Experts of a small language model.
Size: 10 layers, width 192, vocabulary 24094, 31.9M parameters.
Below are experts of layer 7 (counted from 0) of a mixture-of-experts language model. Rows are named router (the router's row for the expert), gate (a neuron's input weights, with its number), up (a neuron's input weights, with its number) and show model dimensions 0-191. Each number is 50 + 12 x the weight over its row's rms, rounded and kept within 0 to 99.
After each expert's rows: a language model's description of what the expert responds to. This comes from a sample of Wikipedia text that the model never trained on.

# expert 29
router:73 52 64 47 43 72 61 50 53 72 49 70 47 29 57 42 61 30 72 65 53 60 42 46 46 48 49 62 52 56 36 27 45 29 50 55 49 63 36 41 60 43 40 69 41 45 72 67 45 45 64 54 44 35 57 44 55 34 49 64 70 41 40 32 58 53 70 61 36 39 46 52 48 50 41 37 53 38 39 50 67 32 13 39 73 44 48 64 52 33 46 43 52 49 27 31 69 41 48 33 33 84 47 82 68 67 53 42 52 49 45 65 41 41 71 62 52 41 45 55 53 44 50 47 48 49 43 62 57 51 51 37 65 36 57 45 41 44 49 56 46 34 48 56 54 58 54 62 53 66 58 47 42 49 47 64 72 37 45 73 67 77 41 46 52 71 50 31 44 33 43 48 60 70 57 35 44 45 53 49 47 59 57 63 52 60 43 64 51 53 62 45
gate3:49 58 51 53 52 51 40 37 49 25 50 61 50 63 44 51 60 53 50 24 55 58 93 56 42 65 38 53 26 36 55 48 43 61 66 47 54 32 59 53 47 33 48 46 68 53 68 51 55 32 44 31 22 30 61 69 71 35 44 35 61 48 41 38 44 67 39 24 46 50 42 51 37 53 55 58 29 66 51 60 68 50 52 70 63 58 47 59 37 52 45 50 64 38 50 51 47 44 56 50 38 47 39 45 57 27 40 31 59 47 61 55 59 58 29 51 38 54 64 51 42 48 44 38 63 36 76 44 58 67 62 47 54 55 58 60 47 47 46 42 56 41 54 24 34 53 66 45 41 16 59 52 59 55 52 65 66 53 59 69 48 50 53 42 48 65 61 62 33 54 54 46 47 38 48 52 57 55 62 36 35 24 12 41 54 41 57 52 37 56 58 63
up3:50 46 49 49 50 41 53 55 62 76 71 49 52 52 43 49 39 45 50 50 64 55 47 50 65 49 47 59 48 57 50 46 56 42 69 55 70 44 33 62 58 26 64 28 39 55 47 54 46 79 33 60 48 24 43 58 41 37 35 52 71 40 38 62 51 44 72 65 55 36 42 53 53 32 32 40 54 53 54 37 56 58 45 81 64 58 58 61 68 52 39 51 46 40 75 47 47 45 63 49 59 68 49 65 46 27 62 49 61 54 42 40 27 47 63 44 41 45 43 30 54 49 62 69 47 67 53 60 14 57 46 38 70 59 63 55 41 42 33 34 46 50 55 71 51 48 34 45 47 40 36 51 40 35 44 62 51 62 68 57 57 56 46 42 49 39 52 51 52 55 32 52 52 55 65 23 52 38 57 39 26 46 48 57 40 12 60 22 41 66 47 40
Year first digits. First three digits of four-digit years after in, commas or dashes, such as 201(0), 196(7), 194(1), plus some mid-word pieces.

# expert 9
router:69 50 47 32 40 55 75 59 45 52 54 74 40 45 52 35 53 31 68 56 62 70 56 40 53 53 33 69 59 59 37 30 49 28 57 55 61 53 31 51 61 41 37 66 42 36 64 51 56 52 58 58 55 38 38 55 74 35 61 68 65 42 37 46 59 45 66 53 54 43 59 55 68 44 41 38 35 43 38 41 66 42 17 43 68 36 48 54 47 45 42 33 43 55 43 27 59 47 57 44 47 89 58 66 85 57 55 42 49 61 49 52 45 31 57 65 38 34 47 42 54 55 64 70 49 57 52 67 57 53 65 26 69 50 51 42 43 22 51 50 50 33 60 67 55 51 55 59 51 70 56 50 47 42 43 46 55 41 50 59 58 69 54 48 57 54 71 63 40 48 25 50 58 56 67 41 55 32 54 49 63 48 62 51 40 45 43 55 29 53 50 34
gate2:51 67 50 47 55 47 46 55 59 43 48 36 39 22 52 50 22 43 69 70 70 25 56 57 48 55 25 43 53 27 44 56 44 60 60 43 46 44 54 54 50 75 42 55 56 25 42 49 50 36 46 51 42 46 25 35 46 44 51 62 49 45 32 55 48 44 60 45 45 36 51 74 75 42 67 20 46 37 61 58 46 31 45 54 48 45 57 72 58 55 44 50 53 68 48 66 36 40 46 25 65 74 28 45 44 59 30 42 45 44 20 55 66 57 48 78 58 47 49 43 57 56 59 37 70 55 44 52 44 54 59 57 47 54 51 69 62 50 62 41 45 49 47 68 60 57 37 49 43 57 58 33 33 51 53 55 74 55 69 43 66 73 50 33 52 56 43 57 50 42 51 48 59 67 50 39 43 47 51 49 36 52 33 35 46 48 46 59 77 30 45 30
up2:61 63 47 44 65 46 48 44 57 61 49 68 36 45 44 55 30 34 31 37 45 58 60 39 64 51 25 39 70 64 60 36 61 63 47 42 62 41 41 55 58 32 74 34 41 56 51 38 62 53 45 70 68 65 30 32 59 60 53 42 65 49 50 67 62 57 44 58 43 42 60 49 60 69 35 09 41 46 59 39 63 24 54 69 32 53 43 49 48 53 60 33 36 43 43 39 44 73 50 53 61 60 47 75 53 41 56 43 46 35 39 43 64 66 28 61 52 55 33 37 49 65 57 44 54 56 56 53 59 58 75 32 44 56 58 48 40 51 54 61 67 34 35 51 66 49 41 42 38 27 38 45 40 47 56 40 48 40 62 60 72 43 49 41 25 53 44 78 50 65 51 44 60 63 40 43 48 50 47 42 61 35 64 46 37 32 58 56 43 65 42 40
Mid-word suffix pieces. Word-final or inner pieces of longer words such as -tion, -ism, -ic, -er, completing technical, biological or foreign words like caldera, cockroach.

# expert 46
router:55 47 59 30 51 58 74 58 46 57 68 49 34 31 61 33 61 46 61 66 66 66 34 49 61 53 44 55 46 53 39 33 55 29 38 61 46 61 37 34 68 44 37 51 39 58 61 51 54 37 54 42 66 48 53 61 63 43 45 43 56 35 45 41 54 56 61 56 53 48 52 77 56 38 31 44 46 34 51 55 76 52 24 41 52 26 21 54 46 38 37 41 55 47 49 43 62 39 60 46 42 48 49 51 89 67 59 48 49 64 29 51 47 29 66 58 36 31 69 64 52 39 60 66 53 57 38 56 39 46 68 61 65 62 61 38 53 41 68 48 34 48 64 69 57 65 63 62 60 55 68 54 36 42 54 42 63 34 50 50 59 65 28 63 50 77 57 48 40 43 43 54 55 48 55 44 53 46 64 39 55 70 51 57 29 42 35 70 28 53 51 50
gate5:60 46 40 33 39 50 45 42 45 57 54 58 36 29 70 34 40 34 59 17 53 24 33 45 38 50 60 49 36 30 33 61 38 44 46 36 30 35 61 87 45 66 73 21 55 35 38 53 42 50 43 45 43 66 40 56 46 43 26 49 50 21 52 47 59 56 54 56 65 56 41 48 38 32 57 39 64 52 43 45 62 62 48 58 53 55 56 48 46 53 59 26 40 40 32 52 46 34 55 57 58 50 58 59 85 38 60 54 56 66 46 59 45 60 57 41 48 44 43 38 48 50 50 41 45 47 59 60 22 48 40 56 64 66 64 57 66 46 50 37 44 61 61 52 52 56 52 60 49 51 42 47 73 39 73 50 53 31 55 59 47 59 29 62 60 38 29 58 17 43 60 33 63 41 51 55 62 44 57 52 24 61 52 51 46 52 48 43 54 54 58 63
up5:45 40 53 55 68 36 61 49 42 21 48 53 68 45 42 77 40 70 51 61 57 66 59 51 52 70 55 64 78 50 42 43 56 58 74 46 45 53 47 59 63 34 48 49 46 45 78 41 57 66 49 45 62 38 45 26 51 64 73 47 42 52 46 55 24 31 33 43 42 59 59 36 65 59 17 53 59 66 48 39 45 38 50 33 59 47 50 54 37 56 63 63 53 34 53 50 66 52 27 57 47 54 25 29 36 45 41 52 41 35 45 48 46 48 56 53 68 62 70 52 37 46 52 55 48 52 39 26 60 50 49 52 32 44 63 41 37 39 53 51 80 50 33 41 37 42 57 51 66 48 51 29 31 52 44 45 43 64 40 60 63 37 55 51 47 53 71 62 73 56 54 74 42 52 38 37 57 50 59 43 46 56 50 70 59 52 52 59 46 80 64 47
Table cell separators. Pipe separators between cells in sports results, statistics and list tables, and semicolons in such rows.

# expert 39
router:51 31 59 36 57 68 69 69 53 62 63 70 32 34 53 53 59 34 54 63 64 45 51 42 63 41 43 71 54 56 43 29 51 36 41 66 53 46 24 44 53 37 32 55 36 61 53 48 31 28 59 44 71 41 65 67 68 47 48 53 45 39 35 34 60 58 59 64 57 57 42 77 62 41 43 56 45 22 35 61 57 52 29 31 53 30 25 62 41 44 50 40 45 42 62 48 57 35 66 46 48 58 59 52 73 60 67 48 51 59 33 41 42 38 67 62 38 35 55 57 68 51 52 75 50 68 45 60 46 42 67 44 58 45 67 45 67 44 72 44 40 41 57 56 56 70 47 52 72 65 59 61 44 51 46 45 65 56 65 47 60 53 38 41 54 65 40 37 43 41 56 66 50 61 62 35 60 39 70 61 47 60 42 70 42 50 40 59 38 65 49 42
gate6:51 49 54 38 50 49 31 42 43 43 67 62 70 42 61 43 57 37 76 44 57 55 20 46 58 71 50 54 69 61 59 55 47 38 50 41 55 60 40 38 61 65 45 42 62 77 39 45 38 44 41 36 25 60 50 69 77 45 52 82 40 37 35 34 38 66 46 61 60 38 46 46 74 37 51 51 52 54 42 58 55 31 44 31 51 39 16 55 47 51 40 57 45 53 46 57 58 63 54 58 45 56 48 43 59 47 48 45 49 57 47 54 79 51 44 46 51 61 52 47 61 48 55 44 57 56 44 62 56 59 58 39 51 33 41 76 50 26 28 34 32 50 52 52 50 60 35 59 65 78 35 67 41 55 56 48 76 60 48 43 45 63 47 30 53 38 29 52 58 33 39 48 48 71 55 64 63 47 47 58 40 71 51 52 75 54 62 29 58 56 50 36
up6:44 43 41 57 51 44 28 36 32 49 60 65 45 38 46 54 53 44 56 53 50 36 15 49 64 51 36 46 58 55 64 57 45 52 54 52 66 45 30 39 34 57 35 48 58 71 29 58 44 61 54 56 32 71 45 53 63 63 39 74 38 61 48 38 64 58 49 52 45 33 52 50 54 30 46 64 64 67 57 58 49 35 64 35 60 47 35 49 28 62 34 60 46 33 38 68 50 50 36 60 59 28 47 48 45 56 50 69 55 56 54 60 73 50 44 49 46 64 67 49 48 39 49 51 42 28 66 52 59 57 57 50 48 36 53 58 53 21 36 44 25 50 51 46 35 59 47 50 49 68 30 63 65 58 43 54 76 62 56 45 54 70 49 32 68 22 58 64 48 32 51 38 45 62 63 65 36 60 54 58 41 51 43 48 76 50 71 27 40 52 39 71
Table cells and separators. Pipes, table separator rows, plus signs, decimal points and blank cells inside sports results, election and data tables.

# expert 24
router:76 49 58 35 50 48 52 44 49 56 54 52 47 40 45 39 63 42 54 68 70 54 50 49 56 54 43 81 70 40 39 48 59 40 45 53 35 55 48 38 61 44 39 56 33 51 67 52 44 47 59 41 51 42 55 61 78 45 47 65 57 47 19 53 60 64 60 44 60 56 33 64 45 53 43 38 44 47 34 43 68 45 12 46 55 52 48 56 65 58 54 42 46 60 40 48 60 48 55 43 45 87 58 60 91 52 40 58 37 56 44 64 38 35 59 62 30 35 38 34 81 47 51 71 54 52 50 62 50 56 56 29 60 61 60 45 61 41 59 47 52 41 58 68 64 48 61 75 69 77 57 56 53 44 44 67 42 36 65 43 65 63 40 53 64 68 59 50 36 47 54 46 70 58 50 26 44 36 57 46 52 46 51 52 58 57 42 55 21 48 49 43
gate0:55 52 46 47 59 64 57 47 47 72 53 60 46 62 45 26 34 65 81 45 47 67 50 60 69 42 68 39 55 37 53 44 35 44 51 37 56 46 40 47 60 69 30 61 59 60 50 27 41 33 56 45 53 50 55 39 52 61 43 79 46 45 34 46 53 48 51 63 47 57 71 32 59 42 23 90 44 39 57 46 64 55 38 67 64 57 58 64 64 58 41 52 46 49 39 57 63 35 58 50 44 45 38 63 47 59 50 42 48 48 55 47 56 55 43 46 34 58 46 43 36 38 48 41 50 52 55 68 38 35 64 70 49 60 54 73 55 27 83 43 59 74 64 45 44 46 49 54 45 54 31 68 65 54 48 39 42 32 58 55 55 45 54 55 37 60 49 49 47 56 45 43 53 47 61 32 54 31 30 26 46 41 27 81 53 61 31 72 40 40 53 35
up0:27 38 34 50 65 56 55 51 48 75 46 45 51 54 41 63 49 49 51 28 53 61 44 43 54 55 49 32 47 54 66 37 38 62 48 42 51 43 49 74 49 55 71 70 54 39 44 60 59 54 49 68 55 54 39 40 57 49 47 59 53 49 49 57 71 27 47 52 56 55 68 45 56 44 49 65 26 44 50 60 59 50 20 43 75 71 44 63 56 53 41 55 60 62 33 47 44 43 70 58 54 68 55 30 76 40 38 37 48 39 50 47 50 60 31 49 32 51 48 47 39 61 61 41 30 39 73 57 54 53 58 48 36 57 72 56 65 43 59 61 60 48 59 62 56 42 56 44 48 49 40 45 67 47 29 50 48 46 47 58 63 50 62 66 51 66 60 59 85 67 39 26 59 63 38 28 60 54 27 22 42 21 51 49 67 39 27 35 61 57 46 38
Foreign name fragments. Middle pieces of non-English proper names in tables and lists, such as K|him|ki, Tü|b|ingen, Gda|ń|sk, Ta|ich|ung.

# expert 61
router:71 52 59 28 44 55 58 53 40 57 64 49 43 44 57 42 58 45 55 59 56 73 49 50 77 42 48 64 59 59 34 38 59 28 39 57 55 62 43 32 58 35 34 54 38 58 64 48 51 31 58 44 72 39 47 65 68 49 52 59 43 54 39 47 51 64 78 53 58 48 45 70 53 37 35 27 34 35 41 42 68 43 31 32 69 28 35 52 45 48 51 33 60 57 62 47 64 48 56 35 49 69 50 48 72 61 63 46 52 54 34 55 42 34 60 57 26 39 64 54 60 47 54 78 59 62 50 59 49 34 59 44 68 47 67 39 51 43 65 40 30 45 56 63 64 76 57 60 65 51 71 55 32 49 58 42 57 40 56 47 69 69 46 46 54 63 48 40 44 44 38 59 68 69 65 44 56 35 65 51 59 58 65 63 31 42 49 66 30 58 57 36
gate0:34 42 43 46 58 44 70 54 64 48 47 58 54 50 59 47 43 31 38 66 59 45 32 52 40 65 51 46 50 54 62 47 64 64 48 51 78 61 51 38 57 52 49 27 51 48 39 74 49 48 31 63 38 29 47 36 42 33 32 54 45 42 44 65 53 40 65 36 44 59 38 52 49 39 49 61 68 28 19 62 72 60 19 43 25 46 40 69 71 51 51 61 45 67 29 49 75 57 50 33 46 61 41 62 56 54 62 63 38 57 55 54 54 46 60 33 53 14 29 72 57 55 53 70 60 49 29 62 51 72 60 48 45 47 42 55 26 58 46 34 72 54 48 58 44 42 69 54 58 57 55 54 43 62 46 50 51 30 51 42 51 51 50 45 52 80 52 50 37 46 56 50 36 37 67 57 36 52 40 54 61 57 56 70 49 55 45 36 44 46 62 56
up0:53 45 48 54 49 70 65 57 48 58 56 39 53 43 63 59 49 44 45 40 48 33 42 84 43 58 69 45 59 60 63 58 40 62 43 60 63 54 51 59 68 49 48 56 53 47 65 61 41 59 74 53 50 47 50 58 59 56 32 42 45 38 46 45 51 71 63 58 32 75 29 54 46 34 44 55 66 41 34 45 56 39 42 57 54 31 49 46 41 59 32 44 74 32 36 54 34 48 46 42 44 41 26 40 65 56 37 46 49 62 24 61 41 49 42 27 62 61 52 43 61 47 35 51 57 36 37 57 32 54 32 51 44 26 55 62 64 55 40 44 65 51 69 59 47 72 38 33 53 50 51 39 57 75 37 71 48 35 69 56 58 53 43 32 52 52 19 49 51 28 59 57 28 43 65 57 44 46 35 87 49 64 48 36 53 59 53 65 48 44 29 43
Codes and symbol strings. Capital letters and symbols inside codes, gene names, LaTeX and chess notation, such as WASHC3, CDHR3, ITU-T, _{.

# expert 3
router:66 44 56 39 37 50 79 62 56 61 58 70 35 35 57 42 51 39 73 63 49 72 24 40 68 52 43 55 51 42 47 35 62 45 42 57 57 46 32 28 53 46 47 62 46 53 55 67 48 36 71 41 59 30 33 58 52 54 39 55 48 33 37 34 60 66 60 72 66 43 47 66 60 28 32 41 42 36 63 56 67 34 19 36 31 37 26 60 54 41 45 48 55 63 56 38 61 41 70 44 32 56 41 55 60 68 55 50 38 62 44 49 49 41 69 51 39 24 59 61 56 44 52 53 62 77 51 63 43 42 71 41 65 45 64 40 57 45 60 41 46 46 58 65 60 63 56 63 65 70 65 54 48 46 65 37 60 36 36 54 48 58 50 58 53 46 34 37 38 53 52 59 62 57 55 35 58 32 53 39 50 62 44 59 51 53 43 52 34 39 64 31
gate0:63 69 54 43 40 40 55 65 44 63 40 63 50 55 47 70 54 48 62 29 46 73 45 29 46 65 71 36 65 55 36 54 42 47 35 28 56 64 31 56 42 40 43 25 75 48 66 80 45 41 34 46 45 75 33 42 39 56 43 58 41 35 26 55 29 72 39 47 51 43 68 68 49 14 33 37 42 42 61 36 64 47 50 39 37 48 40 32 35 43 54 41 35 35 62 64 54 56 79 35 33 46 63 38 53 35 43 56 48 60 52 64 52 50 45 52 37 47 44 58 52 65 61 50 52 43 51 50 82 49 45 52 56 69 34 44 39 45 64 53 41 52 54 42 42 63 68 52 53 44 58 45 54 49 57 56 49 43 54 30 50 55 55 58 40 50 52 61 51 63 52 68 53 48 47 66 57 58 45 47 46 59 66 60 42 69 53 30 42 60 45 76
up0:31 65 47 27 24 61 55 44 70 65 31 53 53 28 56 67 51 38 44 66 32 40 49 68 51 52 48 54 52 55 62 40 37 45 46 44 58 43 31 41 45 61 38 58 71 54 62 57 58 42 56 52 56 56 51 28 53 32 48 29 68 71 47 65 48 58 43 66 60 48 66 45 49 55 59 67 48 52 53 40 44 41 45 46 32 34 35 57 13 26 42 63 30 50 45 69 53 48 52 40 60 46 28 35 44 47 26 42 35 56 58 51 63 66 69 37 56 44 49 56 43 43 58 62 66 63 47 45 45 41 31 54 71 51 51 44 52 40 46 53 42 28 63 48 38 53 47 62 58 57 50 56 42 63 37 45 37 45 66 64 52 56 47 70 32 53 38 65 48 39 35 53 36 44 49 45 56 39 48 89 53 73 44 62 39 19 36 36 44 48 40 53
Prepositions and infobox colons. Prepositions like of, within, among, around, about, plus colons after infobox field labels, often in population, area and climate statistics.

# expert 2
router:71 42 62 39 32 66 67 63 38 63 63 70 39 43 45 34 56 37 63 53 70 45 38 40 71 42 50 60 40 50 46 39 52 37 45 65 37 64 33 38 53 43 38 54 33 46 66 53 40 42 60 45 46 20 60 54 67 50 41 60 56 32 35 34 58 58 59 59 53 42 45 58 46 35 48 48 45 38 36 44 67 52 44 60 56 27 34 63 56 44 47 33 55 57 42 47 66 52 64 37 29 58 40 74 67 55 62 53 44 48 43 51 36 35 66 59 33 44 60 54 52 46 45 68 63 55 43 64 44 35 78 22 68 35 77 40 55 29 60 29 39 49 47 53 54 63 52 53 41 49 63 58 40 37 50 51 65 44 61 63 56 66 39 52 55 62 36 41 35 36 44 47 59 56 77 36 63 34 64 46 39 60 47 66 27 53 51 59 32 34 59 42
gate0:49 42 67 54 59 69 44 48 45 57 71 42 40 41 69 30 57 35 45 40 42 40 30 50 46 43 47 49 69 56 75 45 52 51 59 44 54 56 63 43 57 51 56 58 52 73 50 56 57 60 85 42 62 42 52 57 56 38 63 57 60 54 40 42 50 55 51 53 49 66 32 49 65 49 58 51 65 55 39 42 53 27 51 49 50 87 47 72 71 53 59 50 43 33 39 32 28 59 54 20 56 31 53 73 55 64 63 42 54 42 41 59 44 60 44 73 46 75 43 53 49 51 70 59 58 46 47 66 46 55 33 52 70 44 54 57 41 77 42 54 48 45 66 38 42 53 51 63 50 45 51 52 17 72 51 30 52 59 44 45 42 73 50 41 60 58 37 49 47 29 54 51 53 79 78 39 44 51 52 49 44 60 56 45 42 63 35 61 43 70 51 32
up0:29 63 40 46 51 25 49 54 54 58 42 54 64 40 46 54 63 53 46 45 59 55 54 45 40 69 34 60 29 69 43 55 60 61 62 34 62 36 61 66 35 46 65 49 32 71 47 46 27 67 39 47 55 54 61 39 43 45 43 25 44 40 40 66 33 56 57 43 28 34 65 49 58 33 21 60 74 47 33 52 47 60 55 34 58 46 59 52 22 34 62 50 47 40 60 55 51 59 42 66 55 53 77 26 42 60 49 51 63 43 51 31 40 51 46 69 65 40 54 53 63 47 47 65 35 60 50 54 56 38 46 64 60 70 64 71 55 41 41 76 36 59 29 43 50 34 51 62 37 55 46 59 54 42 49 44 45 37 51 52 61 53 39 32 30 52 69 70 40 62 53 50 57 45 63 26 54 41 79 42 61 54 58 31 46 37 50 55 53 34 53 47
Titles and occupations. Role nouns and titles before a person's name, like President, coach, publisher, plus commas, hyphens and parentheses in people lists.

# expert 55
router:74 41 44 37 40 51 70 45 53 69 61 71 43 37 59 38 52 44 73 66 54 53 32 57 68 58 43 48 55 50 42 34 53 34 52 59 49 50 33 40 73 47 49 56 48 59 71 54 37 42 55 41 51 37 45 67 57 28 54 57 52 30 28 33 66 52 61 44 44 46 42 50 73 22 38 44 52 41 38 52 63 41 35 48 49 40 23 75 39 30 48 43 45 36 38 28 58 31 51 52 34 76 51 62 64 54 63 40 35 45 43 58 42 34 58 62 38 41 60 65 57 58 68 67 56 72 45 67 41 43 59 32 56 43 63 59 54 42 58 47 34 37 54 68 68 64 55 62 58 57 74 58 47 44 48 41 67 56 58 55 54 60 39 44 52 77 37 38 30 46 39 54 54 69 66 33 50 40 53 33 35 62 55 64 43 62 40 42 48 52 50 46
gate2:54 56 61 54 56 48 36 53 33 39 52 34 41 55 34 40 59 44 49 37 46 39 08 69 33 61 41 37 51 33 52 51 60 57 31 59 39 42 62 58 62 66 47 59 54 47 71 43 51 67 54 66 40 62 53 47 38 38 65 33 57 43 48 59 54 41 41 53 39 61 62 41 52 50 41 54 62 57 66 63 43 50 50 70 31 48 45 69 59 45 66 66 58 59 41 53 42 23 48 43 28 48 62 49 56 40 52 53 69 45 53 54 57 48 37 37 49 33 50 63 61 73 61 77 44 64 53 66 59 53 63 47 49 61 35 59 46 58 48 55 48 34 42 58 55 64 34 43 53 49 53 38 53 32 88 51 37 55 53 36 41 42 55 45 54 40 67 46 68 57 67 70 48 42 24 57 62 43 36 35 53 45 72 42 47 49 54 61 56 55 29 96
up2:44 49 36 22 57 55 51 38 42 59 55 57 52 68 39 36 67 47 37 57 50 83 52 59 48 58 60 61 46 51 62 67 08 43 56 70 47 52 60 48 53 32 52 52 32 32 40 46 69 49 56 56 73 43 54 54 65 49 34 43 63 60 57 67 60 71 62 44 57 60 56 47 45 71 70 61 63 40 47 31 43 45 60 55 47 48 51 43 63 45 37 26 50 40 42 60 42 61 37 51 32 36 56 31 51 45 70 49 36 47 34 58 52 63 43 45 42 46 40 50 68 37 31 71 64 55 52 63 24 64 61 39 50 57 40 45 40 48 60 41 49 49 42 46 38 34 52 58 77 65 44 46 52 45 53 65 24 52 64 54 51 48 47 58 48 72 38 54 14 52 38 54 58 37 51 23 82 49 39 43 47 57 58 44 58 61 50 41 60 50 47 49
Auxiliaries and clause verbs. Auxiliaries, copulas, pronouns and verbs right after a subject or which, such as have, been, was, would, not.

# expert 48
router:66 49 58 43 54 55 75 73 49 61 45 69 47 38 67 38 58 41 67 60 62 58 41 44 48 48 50 71 52 49 43 38 55 35 38 60 42 56 34 34 74 50 28 63 50 52 61 61 50 41 58 60 65 42 27 48 64 55 45 60 48 36 33 29 67 60 64 81 62 43 40 68 70 49 49 45 36 23 41 47 62 36 08 40 54 37 56 52 56 26 42 40 49 54 38 38 59 35 62 44 39 88 43 70 64 61 51 56 39 75 47 65 46 41 63 49 35 36 45 50 45 39 59 49 40 69 49 52 49 53 53 55 65 41 60 36 50 42 66 48 44 40 39 59 48 60 50 67 53 61 51 53 41 56 45 46 75 33 57 58 56 63 45 53 60 73 49 51 42 37 51 68 48 64 60 36 51 33 58 37 49 54 53 65 53 63 47 51 48 55 53 37
gate2:60 71 75 46 40 63 36 40 58 37 62 70 58 35 54 47 52 66 59 67 56 25 44 47 57 49 30 17 60 64 64 46 58 44 80 51 57 38 33 51 59 39 60 45 51 60 50 46 61 42 59 56 41 51 45 40 52 36 35 67 73 35 55 36 51 53 58 57 56 46 33 53 57 29 46 46 62 61 57 48 63 35 46 48 60 42 47 74 66 55 67 31 61 36 62 41 63 31 52 47 46 46 50 53 42 43 67 38 25 42 42 55 57 48 55 52 35 73 50 43 63 48 40 61 48 43 36 44 33 43 51 38 71 36 64 49 57 31 49 43 45 39 52 55 65 64 55 45 57 61 52 78 41 23 45 68 50 65 61 69 55 74 31 65 48 44 58 53 32 41 45 58 60 61 55 41 51 51 62 54 63 63 44 40 31 62 75 52 57 44 72 57
up2:64 52 58 54 54 58 59 66 40 72 54 36 43 39 46 39 30 46 60 50 37 74 37 60 58 56 61 63 51 62 41 41 30 43 29 56 55 63 67 47 41 41 25 61 51 29 63 62 44 37 59 35 41 37 68 60 53 42 52 48 42 72 47 43 56 58 56 63 33 72 43 36 38 67 60 46 47 37 55 61 42 35 61 37 52 46 50 40 46 37 27 50 48 46 66 51 42 59 50 54 38 48 69 44 58 39 51 80 68 21 57 44 44 49 65 53 51 42 61 68 49 53 51 47 54 84 60 79 51 30 43 58 48 79 60 55 58 75 62 44 50 59 54 51 54 62 55 59 55 50 58 42 39 54 69 39 55 51 22 32 42 38 57 28 53 65 31 40 76 49 54 47 50 39 34 33 53 48 58 75 46 58 57 49 38 50 42 49 51 65 50 34
Year prefixes and numbers. Year prefixes like 199, 201, 202 in dates and ranges, plus plus signs, hyphens and decimal digits in election tables.

# expert 56
router:57 33 46 38 52 55 74 50 49 68 62 65 39 33 66 48 71 47 63 56 63 69 37 44 58 45 37 67 52 56 43 35 60 42 60 57 42 44 26 36 57 40 48 47 42 58 50 68 40 42 74 52 48 37 51 66 72 51 34 59 50 37 38 49 66 65 49 64 76 42 60 80 62 46 40 38 35 26 55 54 62 42 20 38 52 37 32 55 62 25 32 48 52 66 44 52 55 54 56 54 49 69 57 52 63 61 68 47 42 69 43 68 58 23 65 44 40 35 60 59 54 47 61 57 47 68 35 55 49 53 64 45 53 48 63 40 43 49 58 54 56 40 51 53 69 66 68 62 53 71 51 64 37 54 46 34 68 46 52 59 54 52 45 51 52 46 39 34 56 46 33 59 71 59 47 41 49 44 68 45 27 59 47 75 62 63 50 34 35 41 67 40
gate0:44 68 53 52 52 41 49 66 60 54 34 48 48 60 67 44 75 51 44 72 68 61 73 55 52 48 53 55 62 45 58 42 54 50 61 43 62 58 45 36 34 46 71 32 42 56 38 63 46 47 47 76 47 59 56 46 33 30 54 55 65 41 64 27 48 49 41 64 47 66 71 41 67 62 47 50 73 48 50 21 34 50 34 38 66 50 51 51 45 68 54 29 53 70 37 61 57 39 29 53 28 52 73 51 51 66 42 28 34 45 42 53 44 52 51 45 57 44 44 50 32 43 44 44 50 40 34 44 39 28 22 62 50 61 54 44 51 28 63 62 57 58 63 42 39 42 64 29 49 64 65 42 67 49 36 49 42 42 49 34 35 33 56 54 55 44 65 51 41 47 84 72 63 54 48 47 54 39 52 51 55 40 61 44 47 42 36 37 62 45 55 79
up0:50 72 36 27 45 47 71 79 51 55 29 41 73 32 35 56 58 51 36 59 53 50 50 51 40 32 52 53 61 54 45 40 35 57 67 56 42 57 27 48 42 83 46 38 27 52 46 58 44 47 56 59 60 60 55 67 39 57 45 60 55 66 50 55 49 66 52 86 55 41 62 41 62 63 40 39 42 37 59 65 60 43 54 46 43 40 46 34 44 55 39 42 32 60 49 40 58 67 50 43 47 59 52 38 52 68 50 34 37 59 34 52 69 36 72 45 63 31 40 33 37 49 60 47 60 66 36 52 43 49 46 57 54 47 48 54 41 43 59 51 52 46 51 59 34 41 53 31 53 43 44 68 54 39 19 22 32 49 48 52 61 47 47 51 67 52 56 59 67 77 79 49 64 29 45 52 51 44 26 27 60 39 73 59 47 60 49 45 50 49 39 40
Election table cells. Empty cells and row starts in election result tables, before party hold or swing rows, plus some capital letters and of.

# expert 50
router:58 47 51 34 39 61 51 55 45 58 66 58 45 47 61 46 64 45 61 60 48 72 30 53 71 50 40 64 49 49 36 21 60 27 46 52 38 53 41 33 63 43 36 45 49 48 56 46 34 43 54 36 62 36 47 72 55 43 42 39 49 43 34 48 51 55 62 57 62 43 47 64 59 36 44 50 34 32 51 44 59 50 25 33 64 30 39 61 49 35 40 37 65 52 56 42 57 34 58 45 52 56 55 62 74 63 61 34 38 49 40 69 39 47 62 54 38 29 72 52 58 39 61 78 60 51 41 57 32 41 64 56 73 49 57 49 62 45 52 44 42 40 62 54 71 69 53 71 65 51 72 49 40 39 45 44 64 26 56 57 64 56 27 49 47 62 45 37 35 52 32 54 65 58 70 30 64 31 57 43 53 63 65 54 25 47 31 60 31 37 65 42
gate4:54 51 51 35 29 71 46 63 37 60 49 56 59 40 43 51 61 61 51 47 58 04 44 65 60 55 57 45 45 43 38 30 70 60 64 56 44 63 37 51 36 68 44 63 68 42 51 42 42 84 49 22 62 47 35 65 41 35 57 51 56 46 49 51 51 55 56 41 46 53 48 54 53 63 71 76 71 54 46 55 44 47 44 52 50 46 41 67 39 48 41 37 58 43 41 50 41 66 50 51 59 43 42 43 51 35 42 56 54 50 58 49 76 57 39 65 36 52 39 51 53 63 45 66 68 72 52 21 57 39 28 61 55 51 46 39 65 18 56 57 31 60 67 52 45 53 46 42 79 48 55 39 79 71 60 55 53 32 46 49 64 33 42 76 61 32 56 36 46 30 35 50 52 46 62 53 43 47 49 42 47 63 60 54 45 54 31 43 43 41 53 49
up4:47 48 52 65 52 44 48 58 50 56 46 51 47 20 48 60 72 47 62 61 55 58 38 56 40 50 20 59 38 39 44 58 32 41 25 44 61 32 63 55 42 81 38 41 31 33 54 46 28 48 55 37 26 42 51 48 49 53 56 55 69 42 35 47 42 70 53 66 44 32 65 42 44 40 28 56 49 38 58 36 47 48 49 26 65 61 50 40 20 33 49 43 48 59 55 47 51 55 58 59 39 53 51 31 50 47 39 43 59 46 60 53 51 45 46 56 49 54 24 44 51 37 60 18 40 41 52 59 19 38 50 48 66 44 41 53 63 46 39 61 68 57 49 59 84 41 53 49 30 41 58 54 59 28 43 34 47 45 56 37 41 49 45 54 60 43 35 55 46 54 51 47 60 44 18 78 47 47 57 46 58 35 43 32 53 35 53 57 64 49 26 46
Table and heading markup. Pipe separators in table rows, == heading markers, and line breaks in credit and member lists.